{
  "routed_scale": 1.0,
  "norm": "rmsnorm",
  "dataset": "wikipedia_en"
}
Below are experts of layer 6 (counted from 0) of a mixture-of-experts language model. Rows are named router (the router's row for the expert), gate (a neuron's input weights, with its number), up (a neuron's input weights, with its number) and show model dimensions 0-63. Each number is 128 + 24 x the weight over its row's rms, rounded and kept within 0 to 255.
Before each expert's rows: "comes after" lists some tokens at least twice as common just before its tokens as in all text; "gets" lists some tokens that make up at least twice as much of what it gets as of all text. This comes from a sample of Wikipedia text that the model never trained on. Tokens count by the router's weight.

# expert 86
comes after: " |\n", ")", "\n", "0", "1", ")\n"
gets: " |", "|", "-", ":", ";", " –"
router [123 131 125 124 116 170 155 141 106  99 155 131 102 134 145 146 126 153 106 134 166 159 108  99  88 107 141  73  87 132 119 130 141 143 125 131  87  74 110 126 129 134  92 135  93 111 143 123  99 143 143 146 169 141 110 133 118 169 105 151 138 174 115 134]
gate0 [129  99 136  79 114 122  89 151 120 109 126 100 105 115 108 128 126 159 129 107 131 172 151  56 103 154 124 109 145  89 106 101 139 104 151 176  93 146 121 106  92 108 141 129 145 131 119 119  91  78 152 138 116 137 118 132 147 163 111 155 140 136 115 122]
up0 [ 87 119 117 142 126 178 118 129 139 134 112 139 110 125 140 127 145 126 118 153 135 154  78 111 120 120 120 114 114  93 115 107 100 130 120 134 153 178 142 122 119 123 124 153  56 112  98  98 142 155 120 134 129  92 111  92 138 114 107 147 113 138 144 141]
gate1 [129 147 100 100 148 135 158 164 180  80 124 137 123 129 100 114 140 152 105 115 158 149 169 199 120 147 134  90 118 100 142 133 113 121 124 132 136 113 104 107 116 133 120 137 109 125 135 106 130 131  90 103 135 159 162 123 134  91 150  83 155 142  71 166]
up1 [133 139 186  93  76 131 150 118 144 123  95 128 125 133 148 119 118  92  98 123  87 116 137 119 164 159 145 118 173 136 160 113 137 134 146 142 146 130 115 152 129  96 169 171 162 148 129 140 145  86 194 111 103 136 130 121 114 115 113 164 109 127 121 146]
gate2 [153 155 113  88 110 119  93 184 138 126 114  93 106 137  99 130 106 125 115 118 103 102 163 149 104 129 102  84 142 117 164 128 132 107 133 119 125 160  97 131 111 113 144  97  73 115 127 124 138  78 131 107 127 148 189 111 132  95 149 118 108 137 144 115]
up2 [115 102 157 122  87 109 113 139 141 116 106 115 102 120 150  91 113 103 144 134 119 138 163  88 113 166 126 140 153 142 132 141 147 126 134 114 129 114 146 131 111  90  90 105  95  95 107 120 132  90 146 121 169 169 138 124  97 154 120 101 130 151 128 135]
gate3 [125 109 147 104 134 115 151  99 163 101 118 150 140 115  87 139 118 122 106 135 106 152 169 130 114 130 142  91 134 127 151 135 130 129 102  95 163 145 137 114  94 117 152 129 139 171 122 138 161 134 106 130  96 111 148 103 148 112 141 118 147  82 115 130]
up3 [ 99 138 118 160 103 150 104 145  67 118 164 157 124 158 133  84 145 126 147 153 131 126 113 113 167 120 121 181 148 123 113 185 127 118 118  95 116 116 137 153 160  99 110 124 118  97 138 130 133 152 120 100 118 107 132 116 151 121 159 103 111 167 167 123]
gate4 [157 118  99 102 136 117 162 162 121 137 110 117 122 141 107 145 117 175 125 127  90 133 152 126 101  93  76 110 167 150  93 104 156 143 140 125  68 153 145  84 130  98  77 128 157 157 132 156 149 129 191 106 124 144 114 177 125  76 135 127  98 155 156 123]
up4 [149 147 132 180 131  85  79 120 106 145 150  97 127 134 147 108 122 139 127 144 109 123 109 116 148 104 113 140 147 170 154 135 105 100 139 165 128 105 172 105 110 104 142  98 149 158 143 138 126 122 164 142 116 123  99  98 143 170 116 129 118 120 156 136]
gate5 [142 133 115 127 110 128 159 124 137 139 156 169 126 122 137 147  98 123 115 170 128 140 116 154 152 134 132 105 128  88  81 131 200 155 103 135 116 119 145 101 106 133  99 165 157 196 169 114 113 102  79 134  81 135 125 142 117 149 154 115 156 152 148 122]
up5 [114 160 129 110 112 125 158 163 133 146 109 144 132 110 109 143 119 153  91 177 166 132 138 146 129 117 126 131  93 134 106 111 132 124 106 132  53 100 102 154 132 132  92 133 111 117  81 174 132 121 128 151 131 115  99 141 134 148 123  89 146  88  96 113]
gate6 [140  99 129 152 111 130 175 121 107  92 145 129 114 103 130 136  96 153 152 129 106 140 134 117 150 128 101  95 103 131 137 133 151 108 133  96  97 100 162 120  91 127 154 106 141 120 126 146 104 139 162 105 129 155 113 182 120 171 130 145 180 135 169 105]
up6 [178 144 113 134 147 110 143 125 138 131 137 117 117 119 163 121 137 134 143  83 121 125 137 107  75 131 142 108 100 111 115  99 171 163 145 142 136 125  86 153 101  93  75 119 135 145 127 132 136  91 109 150 139 100 113  96 149 132 112 198 117 156 119 145]
gate7 [122 110 101 111 132 142 114 158 131 141 136 160 115  69  54 111 133 124 144 135 106 158 150  89 143 141  71  86 128 106 121 155 106 138  88 136  89 125  88  82 166 137 108 139 169 142 131 187  97 159 144 119  90 131 153 147 138 137 173 115 171  73 105 139]
up7 [104 134 179 140 134 144 139 123 134 139 100 113 153 169 143 116 110 134 128 145  92 104 136 150 149 138 157 151 150 103 141  80 119 148 125  86 114 142 130 144 128 122 156 135 106 108  95 113  93 114  90 117 141 131 102 128 168 130 140 114  81 131  98 140]
gate8 [135 132 138 130 113 141 116 180 157  84 123 120 140  95 129 170  83 135 124 149  80 182 128 111 128 135 104  64 125 143 143 122 145  97 119  88  95  92 121 138 121 160 139 174 178 109 157 168 156  97 109 141 139 114 158 140 104 140 135 139 123 132  98  98]
up8 [148 122 140 102 123 133 134 133 134  91 127 115 115 166 110  93 109  97  89 104 114 116 117  93 168 148 182 120 110 126 143  92 153  95 127 173 111 186  89  90 112 178 152 101 155 128 117 135 109 162 123 122  94 137 117 133 141 122 110 106 162 129  95 127]
gate9 [141 149 120 113 163  94 149 168 161 125 168 140 116 104 109 154 121 137 163 117 109 123  98 108 119 134 104  63 150 129 102 102 152 169 142 131  77 141  91 154 125 184 103 112 158 144 148 126 166 103 138 156  71 105 128 147 112 139 123 134 111 154 130 144]
up9 [108 147 117 132  74  97  78 127 115 106 108 136 128  98 123 136 119 102 152 147 169 119 139 109 141 166 155 119 156 184 135 129  97  73 116 150 111 124 109 132 121 115 167 182 118 157 108 155 106 192 144 118 126 108 154 111 123 132 110 121  91 103 115 109]
gate10 [106 143 107  86 118 133 139 139 129 126 117 136 127 102 125 143 129 180 127 150 174 107 132 112 119 129 128 134 156 158 151 169 172 120 113 124  97  67 138 137 130 150 102 123  79 103 145 139 141 123 184 143 157 144  92 138 141 159 133  62 136  94 130  94]
up10 [152 154 143  72 110 175 105 166 150 108 109 111 143 137 119 148 143 120 103 176 151 129 171 101 146 104 143 122 101 132 146 158 167 132 122 126 131 147  76 125 145 120 128 144 115 113 135 124 125 104 147 115 126 130 146 159 138 146 125  94 104  57 139 109]
gate11 [114 115 137 134 164 143 133 147 126 129 154  99 100 128 122 128 109 139 175 144 110 145 102 149 141  70  86 104 141 145 120 113 100  64 136  92  83 118 147 144 125 149  86 127 136 136 145 147  95  72  98 121 150 164 101 143  88 145 159 158 113 160 167 127]
up11 [158 132 120 115 100 117 117 107 142  84  84 135 140 146 109 136 129 103 129 144 128  83 140 115 150 154 144 131 136 108 121 136 164 139 109 159 135 197 121 155 117 128 148 155 143 129 105 114 144 148 137  97 140 144 121 127 188 128 106 114 154 111 116  86]
gate12 [149 123 123 113 113 120 133 158 144 137 155 149 121 127 127 122  94 119 162 160 135 146  85 120 122 123 121 103 189 136 138 129 135 128 105 150 123 131 114 123 120 144  85 158 125  92  88 113  94 150 140  95 130 133 162 143 130 147 143 109 125 156  87 129]
up12 [185 110 110 154  92 125 159 137 124 111 162  93 136 195 123 112 172 117 144  90  94 121 148 149 118 121 132 147 190 131 126 137 115 102 112 131 115 150  81 105 128 134 102 149 127 122 146 134 126 162 142 101 101 118 174 112 116 110 139 137 137 125 111 132]
gate13 [146 109 107 108  95  91 104 143  92  68 121 133 106 102 104 117 120 168 106 117 135 159 180 130 156 130  71  80 149 129 154 134  98 113 145 137 120 133 150 109 126 117  91 129 111 157 123 103 140 135  96 141 181  90 171 123 123 142 160 113 125 162 131 140]
up13 [138 140 124  67 136 127 128 142 113 117 100 143 120 105 117 133 142 133 142 114 116 193 171 139 140 138  91  84 125 105 146 103 110 147 146 139 137 117 116 132 107 140 134 171 153 154 119 115  91  87 122 132 113  95 133 157 101 106 173 131 142 169 124 166]
gate14 [132 106 100 111 136 133 131 156 137 133 133 160 136 148 107 115 123 155 162 168 135 115 144 161 142 150 142  71 159 179 130 136 131 145 127 152 113 162 111 124 150 113  98 136  90 122 150 134 125 101 102  89 141 159  87 121 123  93 120 106 147 137 110 155]
up14 [117 143 137 139 115 115 162 133 148 121 138 100 120 121 157 126 147  68  98 113  60 125 140 129 131  72 112 177 119  98 156 118 153 107 123 104 139 108 141 151 109 121 160 112 156 140 133 108 141 124 138 179  78  90 166 115 116 139 171 141 172 120 159 130]
gate15 [111 147 127 105 159 114 149 142 138 142 118 165 163 133 115 151 108 123 123  85 105 146 125 106  82 109 138  78 176 139 128 119 152 107 123  87  74 133  90 135 128 145 135 120 157 137 112 108 127 112 118 165  99 147 118 152 158 135 120 114 148 112 127 135]
up15 [151 121 114 143 155  78 124 128 131 134 140 110 182 120 103 157 135 153 153 119 116 136 121 156 117 137 109 113  93 108 130 142 127 150 112 148 142 134 131 129 122 106 109  95 142 151 148 116 144 138  99 129 143 130 135 149 186 110 127 132 157 142 120 135]
gate16 [147 113 121 121 143 101 121 130 186 103 120 140 134 101 103 153  94 163 148 194 111 150 110  99 147 105 137 123 153 135 156 115 149 139 149 190 128 126 112 162  96 142 111 110 132 118 153 172 112 137 145 124 141 121 162 153 128 134 133  84 148 113 158 108]
up16 [138 130 137 173 137 126  96 117  89 125 136 140 126 140 129 111 145 170 101 110 127 139 100 131 172  95 137 144 119 110 111 124 109 110 168 162  95 133 140 126 140 135 106 157 157 147 125 178 128 148 143 150 105 117 136 152 105 119 132 122 101 104 160 130]
gate17 [152 120 114 117 123 150 131 147 109 128 163 124 127 107 151 144 110 164 114 141 147 179 161 140 147 107 158 114  95 137 127 140 121 104 129 109 111 107 145 190 100  91 117 108 137 122  96 133 126 122 163 157 117 146 103 116 167 129 123 108 136 133 104  76]
up17 [105 117 106 129 120 131 107 132 107 123 137 133 142 157  66 130 125 112 176 124 162 114 141 151 132 137 123 177 146 126 132 124 117 149 129 152 117 111 111 130 138 127 120 123 132 107  88  98 107 159 135 118  99  80 136 133 133  81 144 149 183  96 156 169]
gate18 [158 107 161 102  89 123 131 129 119 102 152 116 161 149 125 116 124 140 154 125  87 115  98 168 106 111 125 133 142 107 123 114  97 107 115 102  99 118 155 159  94 120 145 111 138  84 177 151 153 137 152 120 118 157  98 129  84 128 138 188 110 111 169  76]
up18 [142 104 136 143  80 152 138 127 135  82 157 110 129 134 132  95 120 138 123 130  78 146 105 112 131 108 135  83 140 112 123 126 101 103 110  93 119  99 121 166  82 114 145  99 146 105 161 148 125 105 134 137 127 151 115 132 109 157 109 185 147 134 160  96]
gate19 [139 125 111 161 188 159 147 168 123 119 155 136 141 153 110 155 105 175 120 175 136 166 135 175 178  99  98  99 128 139 160 133 141 128 129 167 118 150 118 130 148 123 127 114 110 121 157 161 126 126 137  99 122  85 149 132 124 120 103 145  85 118 155 105]
up19 [126 151 155 118 119 142 126 135 107 125 114 111 115 135 145 113 131 146 118 116 169 114 139  91 119 130 142 119 145 137 136 130 101 132 168 161 143 121 138 131 117 165 167 159 127 126 102 133 142 114 144 152 135 163 104  91 153 129  82 163 129 114 101 141]
gate20 [142 124 129 119 146 120 117 141 131  96 108 111 159 146 127  94 129 130 116 112 130 146 143 123  70 109 145 101 132  95 144 165 143  93 107 133 103 118 126 155 135 202 176 156 123 105 152 149 150 165 137 124 118 173 118 184  95  74 176 104 115 127 157 131]
up20 [127 153 104  86  89 147 148 130 151 157 122  93 126 117 162 155 184 167  63 137 103 103 105 117 130  84 136 123 127 130 185 110 180 115 148 108  75 148  89 157 112 166 146 103 128 138  86 145 146 126 143  96 142 155 131 146 105 118 162 151 119 142 127 131]
gate21 [132 129 123 127 115 139 157 142 133  90 120 160 186 117 103 147 125 117 129 130 146 123 144 156 112 146 103 108 109 122 141 168  97 119 122 147  77 104  80 110 105 142 189 117 143 128 109 116 151 165 152 133 135 155 123 135 109 135 120 131 162 105 129 106]
up21 [102 123 138 157 105 126 151 140 116 104  96 135 161 109  71 172 116 128 125 125 123 118 142 128 128 110 147 121 121 122 156 124  81 123 112 130 103 158 121 116 116 117 167 108 121 140 148 116 146 150 103 117 153 119  90  79  95 118 102 103 150  91 130  89]
gate22 [155 128 111 101  77 137 136 124 121 148 164  96  85 121 128 106 136  91 180 129 146 142 143  79 142 118 118 105  97 132 104 133 126 100 130 121 103 125 124 128 114 167 145 123 114 123 181 135 176 155 145 117 129 149 124 116 111 126 109  84 118 121 145  95]
up22 [120 103 134 136 143 106 103 127 129 116 128 144 147  79 152 118 160 143  98 129 149 102 173 132 102 116 114 140 114  99 155 125 126 100 156 149 121 122 115 110 171 122 130 158 123 163  85 142 131  95 104 162 155 139 154 184 199 109 110 161 109 108  83 132]
gate23 [132 102 114 122 146 103 146 155 144 147 119 148 139 106 105 166 133 178  75 138 157 177 148 137 141  91 108 119 109 130 128 122 137 103 143 152  61 114  96  93  88 120 151 154 111 162 133  79 116 105 157 118 103 151 124 112 105 139 112 141 117 136 100 133]
up23 [140 172 142 136 151  85 140 130 177 127 110 133 121  98  78 150 105 109  70 155 158 116 167 121 154 134 148 145 109 147 114 138 118 110  95 120 161 140  97  72 150 134 130 148 100 129 143  85  94 127 127 131 127 110 108 178 131 119 127  59 107 110 123 153]
gate24 [143 125 122 130 160 102 137 147 143 120 120 110 151 116  98 169 101 129 134 135 128  99 134 147 134 106 107  51 169 151 122 126 166 145 143 104 140 144 130 128 117 125 157 108 168 157 114 151  99 107 137 143 138 146 112 122 119 127 153 167  81 112 150 135]
up24 [182 114 109 112 170 162 173 186 134  91 123 119 124 157 136 139  98 104 119 116 117 135 116 130 142 118 125  73 122 139 141 107 169 149 161  82  91 151 164 132 151 130 135 113 150  88  76 122 136 104 117 105 116 168 119 127 132 142 134 146 107 141 115 141]
gate25 [140 154 122  83 122 112 164 182 129 112 144  95 127 105  98 124 130 122 125 165 131 120 138 126 157  89 136 122 135  98 130 104 130 115 113 113 127  98  92 109 137 134  90 139 110 130 111 107  81  46 146 142 107 149 136 139 109 134 126 112  56 137 127 131]
up25 [128 148 129 101 115 140 150 126 135 141  98  91 126 108 100 121 111 140 173 197 145 156 141  96 118  80  93 124 142 123 117 138 130 120 133  91 126  99 113 130 111 154 143 136 116  98  86 122  85  87 141  99 141 163 129 138  91 147 113 112  97 129 120 142]
gate26 [157 124 115 158 170 112 110 143 135  92  59 118 107 106 102 146 117 138 146 168 125 113 154 134  97 178 146  72 148 137 134 133 126 116 145 143 164 112  98 147 103 154 169 166 136 121 126 119 103 121 170 131 153 114 117 123  85 112 128 128 109 130  97 116]
up26 [137 119 158 140 129 158 101 132 100 107 129  92 118 127 142 163 125 177 137 153 154 124 117 160 136 117 106 133 145 110 143 157 143 102 108  65 133 148 144 134 149 146 133 123  87 100 146 111  99 145 178 121 137 137  95 158  84 105 182 137 135 134 165 102]
gate27 [137  87  93  88  95 143 138 135 137 111 154  98 117 112 125  95 149 147  82 113 119 163 160 114 115 133  87 150 138 122 168 139  97  80 166 107  98 131 115 141  99 107  91 152 155 175 114 172 131 101 119 155 141 156 164 139 129 125 168 102 145 101  80 123]
up27 [156 161 173 154 122 100 101 111 136 129  74 133 150 150 144 119 110  88 125 114 135  92 106 139 108 155 130 152 137  97 114 124 146 145  75 134 121  99 125 128 143 166 115 125 135 117 146  94 124 129 115  91 112 111 106 130 154 112 128 160 155 148 158 163]
gate28 [128 118 150 132  97 102 152 130 116 129 153 104 122 177 140 129  87 147 164 167 126 113 119 112 124 109 119  59 158 141 128 113 116 120  82 126 113 171 103 149  98 119 138 132 107 154 143  71 112 111 163 108 118 157 129 130 101 158 132 122 140  99 134  89]
up28 [135 124 140 151 132 100  94 151 149 122 131 135 116 118  55 166 119 133 172 117  96 125 118 129 123 143 144 105 112 148  94 117 162 159 152 137 121 118  95 114 124 149  92 125 108 103 164 133 134  91 149 101 127 102 110 149 120 115 108 136 100 167 133 163]
gate29 [118  85 101  97 106 110 129 129  78 128 140 121 120 137 144 155 117 150 160 158 143 149 113 102 106 102 124 106  99 114 130 166 116 118 111 132  81 108 127 119  95 117  96 144  90 142 118 139 136  89  98 124 131 169 140 141 119 162 151  87 153 153 149  71]
up29 [153 167 112 102 107 131 150 146 131 148 111 157 145 131 120  81 150 111 108 171 116  93 118 137 112 162 160 121 153 139 130 127 116 147 135  99 129 151 111 118 125  98 123  93 145 133 155 138 134 139 139 133 120 118 163  77 139 117 151 149 155 179 122 155]
gate30 [112  89 129 126 161 160 129 123 137 152 171 125 164 138 158 162 120 171 187 113 130 147 127  83 152 130 124 159 142 148 120 179 123 105 121 101 122 144  70 140  56 161 116 151 136  80 103 126 138 101 163 112 141 118 143 130 127 128 146 152 171  91  98 119]
up30 [ 90 100 130 116 131 121 103 137 134 111 138 143 129 131 149 106 134 158 125 145 120 155 151 124 177 147  91 165 133 103 115 115 123 101 142 155 104 154 123 102  49 101  62 171 118 154 105 124 112 160 142  91 146 121 152 137 122 122 172 176 117  65 100 111]
gate31 [ 91 102 125 107 105 122  85 150 121 101 143 110  48 137 118 158 145 123 108 127 127 156 181 137 151  81 110 103 106  95 149 147 149  95 122 138  90 143 136 155 124 112 121 172 130 160 114 105 110 151 135 135 141 157 131 117 121 123 125 157 150 139 124 162]
up31 [125 129 135 105 168 121 123 159 116 110 143 157  79 128 119 131 148 136 136 107  88 128 110 115 111 108 104  64 125 102 199 108 132 130 111 183 113 112 150 168 160 131 110 110  96 160 102 104 155 177 105 116 165 121 110 165 153 113 116 134 142 116 132 129]